Experts of a small language model: vocabulary 15541, 4 picks a token.
Below are experts of layer 6 (counted from 0) of a mixture-of-experts language model. Rows are named router (the router's row for the expert), gate (a neuron's input weights, with its number), up (a neuron's input weights, with its number) and show model dimensions 0-159. Each number is 128 + 32 x the weight over its row's rms, rounded and kept within 0 to 255. Numbers have three digits each.
Before each expert's rows: "gets" lists some tokens that make up at least twice as much of what it gets as of all text. This comes from a sample of Wikipedia text that the model never trained on. Tokens count by the router's weight.

# expert 1
gets: "1", "2", "3", "0", "-", "6"
router:081205069070134162134102159091115106045084147157121151080119086118128136153137034154157131134110130160125138116101126120103180124150123142095139135185172141122062088125085161124093170111088091167171111177141125141129185124162139127116122183120114070176145089083107108128146143124126133071160094159087186106136169187155135132115105098121095152104129160108169133136114121171140131160110144193128144124096100149123092173185159134160065117063107155121127099172171175124119147137072121
gate0:146154154070090163143151177114122102123157168148166140125125120131171080106095108100118129082105121163167157126105091055141091118143091134069156125099161105123150141127105207146164128120087109155149139164170109176129143102106123104099190098142109067160143124118170087108120136094128186127083153132103104110115164129077101119132099151112121084117119203176155144070162125099143124114191196141088178105088101128151138151096114170090129177114083155105145230077066161101133109128084163
up0:053132096156070127136183149105131152125107169139142134107136096129165108120103090124149149111125144173144165079114187090125109188129071149111093157208090145113161130093166148116115122135137091167148115131104067172107188076152119133111110110166097097129094067094174130099175125083098134125031106077103109157176146166125121099156108048148139149122092050192143153108167120186107101095138154089105163140135095107134134105122099117094174093108133163118090134102090149113092122140087115
gate1:144126078114150119114122158120155143157143109111116170119125064107125171127093143112180120169170135053204136104151077122148134116161079053123152074197119109135148086093128189092121152071126096158150174122132115144094167140139197131108137129131153119160113048074139113122096116105143142141099148140130107131106041180145120178197172083156111165174103150109089111155161129153189126140153119144156086160093142147201098161142119123095137132119109123092125072136125061158173145107134144
up1:099165118133121134125178134070146168098142117077126189094068102119091183133135083121076138116123197087202081153160118138146129138149160135184114118153145133089120117148087170119126081070094118142131165134109162147097148118102173116138176144094120117169154073085124058189099130108106116115115079121123152209087125117075113144157114132102068103167166145106059123113094137181144091147099106187122167115098079172145139150133104156108101140117039175146099124144096116161118116145115157

# expert 0
gets: ".", "\n\n", "\n", ",", " and", ", the"
router:067160116164070116121134146102121062113086095121106170134139133151166107145117112122159147077128157148097124136100136187091168103048073160153154114202112182073122094151124175157092120116162119170132113117126136223154073123100116091105093157156125126139152137113115121070188182151105123102143171162099119132071118127118152175110145169127158145155091132123143135103136176146110098151175164044131146114098129098063126172115166138141123072091142146084122075157144128137147123070129189
gate0:159178146149150162085057130166116103122094106104139093101162115193096144138090119146140112100184157113118095141053093145133066174141110122210135121130101149102122132131148112162099126060153170088180122113089121121098152104177077090157135088181143091179136158097132161119098144085137101096154118115126166170151124208124183099069145130097108103130120200125140093109091126090161177099160116071155075119156146113077143124070140109207111108132103097145128131141104129142125116181130159
up0:091122185091160126149095137117081172142151131149098176176171085136130124125118128122140147088159070144142191117144105114133126097138135137071117147147127110164100161147151146148090190183160130094181110125117172156127167145123198108151096114141107144110158161174133122176130142201115160083095112126112097048119115128116157149129120189149135144127171085148095114159117166100051139142091101106102137084088066130110218148138086111153175217120145133126147095075116176094178139148074142
gate1:138072118143139147142098158131115132154087091093138159118104164125129141145115100104133154137177129127071125154101089134087134199122135104155131113228171136166105105101139027107145127032153103100110091118156107151157147129085109098140133108093112069102149104177123123123077110116073112109147150155108144144130140120099150189145140049099118121133102132126105101203094169122130112122140118065150175137132117067084111052195091158119103094126152119141142144173187113078093124141184146
up1:150123088160148104142095121150099136108130109118146095114130066071093113116119254087122116109097119096152078146160092095129123129150148190121134133099120190045130090148122140163143132187105135068184128104124127108120088081140106117150180139087175125192142162129119071072092180130142097184125124128122151162162117145114181101111141095088097160132122121126173174090150107093127121173134132132163072141106135119088171145090110210110117113124138102188136111100172180162136113172093123

# expert 6
gets: "\n", "\n\n", "| ", ", ", "- ", "=="
router:088093118133079110092129137128106098132102091106135105170143070127119152110176091061206050128083180125185108052080124094144105124108120117125135060156134128154096155150088195175145127120153101165135129144135134125116133082136063072096127130152112123117139198098175067163161144145143102117113155133105110126079120161125114130127133126143157115098170148208142089105110091156184101134171167116153156146110104064076098185138156102134130101097159071142104154136132108193121140120076104
gate0:065100120131137130086163195101150154139146189165138127111174120116100108066105103121142111115131176134155127122104062151143135177091189130091163122126132125151124170150118159117153074149101105092127117115144135108089179153124063139088104145130157084093073209171094099172159133184163178089179135161166146163121083156113126150140095189094160126109190093164131125130145076141164134088167139109050148109104113124154109191112122090181111147091137124157114097111119170132114123206104103
up0:161097126152154105173202097143169104079156125142091138126133125136135118105182109137089119108107138158097134119139132131152074098150071155215195089142114175125175123097104093180124087054086136122161122130180126148078150113143048170141122129113114121131060126133103112175155027124096125104149164123155131167124129151136126131164113088148136118118113109155084112162163103163101080168177157157111113065109127167136162091116120083118090179143100072135156110131140075089145158058115152
gate1:103073070137127121080085157084151138136131066135067108151113097111095140178132149149141092184124188174135102105145130101098122110167213188118169085114154166176161138105109132159168103146174151101107175203131129129082124135140115186056182140086107137140166168171154122136113149169190122095152156121152128148105114131101109109134193140131126094106160149121084118108102112144087093143137153094098095168105120157116080173184176150138139126107122185091160117118109135158064133108076082
up1:088072101121127128068148144073123092123136073146081137133137086058109113126122145097148183135127184135122096125120114094168149048119195091118118073142087100185094146121114075115083121161158146146121153109111111149140156092111185153088164085148089082145112185150150095099147109117120159132111161179126097163119113142137129107177169124075141135063117121186104109109142149121071099100136114104154113122143102123083100255098115140128093108113085155087131158081118103124096140093085119

# expert 11
gets: "\n", "\n\n", " |", "==", "===", "| "
router:137175111126122140111109132098095105120098132090104126154184153142150092163117129099156104117116113105143143141110115073071134111103125130148171037172144118140130137115162139131150169173136095153197114117134146151167133146131098092149107156144066112120151167135108082149177175178097097154142109113061084112140156126157145196064116118176088166142138131174111087118127138194186145187156197148174168154105126122137123162175126155085094107072127137068072146192184119175142184088124100
gate0:081122186094154171152154173100139114140070163081209153113133140107117154117117099148106130137156121140189178100155104195062180166098107115138129162136122130149126104143114176148145132182143085087154123130120137126145136153104142089138105185155139179098094109105110111142095176150195099130149101111068144115115058097167179182145063140148113159174094135118138149096182136133177166132185120179157126177125127104176114148126123119090124061147165107121115169213142112116150135131181094
up0:149143180138151180083111153151087118084120112097123131182094161127123146088113168093167138112192162158144144122178157136203173163128124139166129107147125125099128140103161127166148146135143123112110072060150162145148114132152146070163074153138104106077161100049117071168185121120092159149057123100096116136185139106137183138088153151179107123107180160111154077146176185046160152119144147178174126175133135121135183114147126106073090113087178123130102144133155109133113086139149145
gate1:176112162109126166154146150127103094127107122150131106168253131133168122150112098137119155128102113142158106138108197117089132108114178140178144172208129118146124143101142142133159156105088145143151128130114126153140125125123111103216099135167144105168086114120147140077199107155109175105041084171133128139097155061112121165105149137160115118128171108127101146153139124116162136120111184132098154132107067129178093201140147139093191081100165109152117147116149141116125142014147166
up1:087183120109187119128068133130093145136104185134101206105163159140102131080128149071131184123183139131168086169127117167114139118128094126189147160167164168078142119115092136110149073121066139082128099127105127138187082158113128106172140120074154149097097143166095138137103044135112151157164134167117111174065120117131147174125172151166121119228143151114143147174128126136107121110155140093131126197200096118144160152102118160162122086156178175142085116152154116106089151136129107

# expert 12
gets: ".", "2", "c", "am", "b", "g"
router:114146135193118120155143123064066091051056158141120121095149085138145124173107100109145128081109164141120087069094055083133169127158156152162161084114101140094088087153051141157093171086091058110212110194151113126115138134155138138147100142148137101146129179116138094148144124149125088093181108114139133119104180179122106122123162104108082145161106194147142155125094180154138138188141142176145169132125062106144163123175143127157129158152131114135171082134133116142162141141110170
gate0:089125138131135095155186194131119159160142048123149169076102112130133140146159081067106103098130099118127193127105097201140071100118132085101139110116157122118090108144115158152132069137028100111170121154122178110142096125100121155160122179154051124126093121152113067155140184160148142109135122154129124108082160161095164131119145137191109143102180119105076104106086114118103156096162145129146108109133114154179154083074126148154093178098166101108074123156151139098166111175201113
up0:145125147102124113128145076143134123091088180167114134143108168103103078158109140168091074108074087088111076104131130086177119146102141161143152140140145213083171232141162124127160142088123151064109112179125110151097158111126086093135133145153135098111099152136138105157086192101112091090094083154214130133079143100143179138118167104111114106107145123077091127141043095097160085186098177088138150114099121119145116098083131138104124147105064121134125176172172138134126115156114158
gate1:170132081127136159173153117140109089147107143148135159115123118144154144132121090135152131114108156120150083106107115089107132085167122042116145089161118154112158101143148135124127144114206230133167129064124120173157102168183146097148078121095158052164111135131153155053102122146111105158123090169097143165129206135135109149154102152080143134162123255151126180144075130119125130112137146153132097120153109149103130177096170169130116106087101093131127118165068094165164129154148091
up1:089077138142099070122097140158080168118123106163181116162153124117062127137162127117129118134113157104119124075088113118159116054116139104148184124079074086094108129171082153140108119148163109117034172142137201075124095039099112172091166080108096176083119146136156114179174165117195169145132098114117104156111115147109156124104142125132080122102158124174151111119134113115133107140149100095129226083158142124111136117107130079172092101085134151157086159135130089121144084162152132

# expert 10
gets: " | ", "\n", " |", "; ", "–", ") | "
router:129165158136112165101143135129136147049127105100100100110136114145148171139146133135137053124072118127149177104108122222098116092096164150149179131119161172138137109119112142163128180114113106131124115116109167176146138092154141125084111142154096149115171129116130124114135108183065163110177144219116069070103143168150094148111112119154154132107083096134140149076065162171146085101157162153213107176117156144108105104142111140157099080136145155122031122188091111157177144092102085
gate0:119171117089096167163127102135158091116135148164153150108162135127096090135113177095108086164098131123100139139159099099142118144095224112173106122131109101067147117132110166140165144084063083080137085128173120117121090066045188156090150126119107131139091134133087169100126126135077179111179148158148122149106085151137139152144101149152119130108147105178129168135112130157155112127162208117148129158164140093099136111034140070106125081199111116152100088135154108097066057166150132
up0:106116145146087144134110137114095159135128185181127166129125095162188201174128085157132136193121128156143127090140112157179163112134098101133093138065082099148134116111155066141129154175200104151082095132120104173125074101121154178143159086142092164105105198114106139156081118175133085127104177117169100110084143114144124104125142109184119089160092108101121138126075114099076114167125096151136105083155077104119194157147102059081156082116151128055097098118072118134142170121167134
gate1:079147176123125125127133130141116116095176148078113091153122091124149178168182099116112112143035118137138157166088127172173098129139113111087130129094118138093114118160108176107094115134176085129124168112108145135201176145160022155107114155144127152204138127070193106075152112130110131136098105139133132145148146079114170130098087123135162169134116127149155144098118141140181112075148156172120000139103186130135130112135121134141129163151121140129119047160102162122123149104135103
up1:121157137174159121147114084119134129118144130117138075126115108175144063116099072127127145134142189117107107126099131120078074151078127107109119058112085088118134132065179138098184127149135070126146171128106081190108170127072189069108145056152110155062108117191119107140113127102098118147139134140075110140142182135141101101136149171117130130118085125076108135098096069130107147123166119090102175125145079174142156188156123125067179121080121116146057141165108122187127155133064130

# expert 5
gets: " of", ",", " in", " of the", " to", " the"
router:118136127188077155081102191108090142121058108115119149160211123157194119136113106169127153110109160116135066102115126142156154101106132157133141091127140156086124063115118114124050162141148140158144089167113088177156080095114073139143086094151149071143164095120136121087142121127105074172127098151122138107109141165161190136157086158175131145149137182149153116106109156126115109142123145052157156120083049134120124129142172040150120122106155162085122107105131116161162138066119197
gate0:134143115123167130068160120092083126141091123102053112125140146092089151107164111097189100095123110134111175162117120150138138088124161142084100136064107145191142109115129111085097186183151119144136130191059132133162107153102168131143103072132154117151121132083062189087089097167110095205107140167103134048116102141175117110164112119172141132151075189146148116152119126091173107125198148080136128126166107135132122109129140077148133131168082081119132080159067094163117079102121150
up0:071167129106118133147152083170144169122142085170174101137084155165122076174119131157103148171110143142098150114110121111080111118030065144101088202124164067099143129135102137160106117139160141115174120081120143168157054075122057122156154147100066154124132133108057089115156110092137163123145190139158105121152098115126078090122110123047117077182148150117093142094165183144139094123088135141110123163117121106112111158180116133111139167120127121163114163159107131081115077151075112
gate1:102134180199151117118152118106103176110163107167147197090152090131144181117055098163153145116124152115161123141118115128089140149131105103147138120088164124107095104121122097139196091199109097142111205089123173084136081139115072101103098129053160102181105172095142076170115135105154076144087145162086126151092099070114155058122177166117155171130144141163164091137122138166145101118121143172134105143101156120106126119138145132114154073099093080115099114118161139194045101119126153
up1:104135109147135155157123105164104095111118140071109174163170117162116119081053168107133115084140142055144129128109143139105162109119130124095134116188109073180176150146149182110101108130107173142101132133114119118121200084142202175146155150087138164077161148092088089116131105159131133166096156107133053127179153159058113133146098165131083187119157089137149148138141173123147066137128089164145143129139135136094188113093157077138099132180129175092193139121098153155177182188143135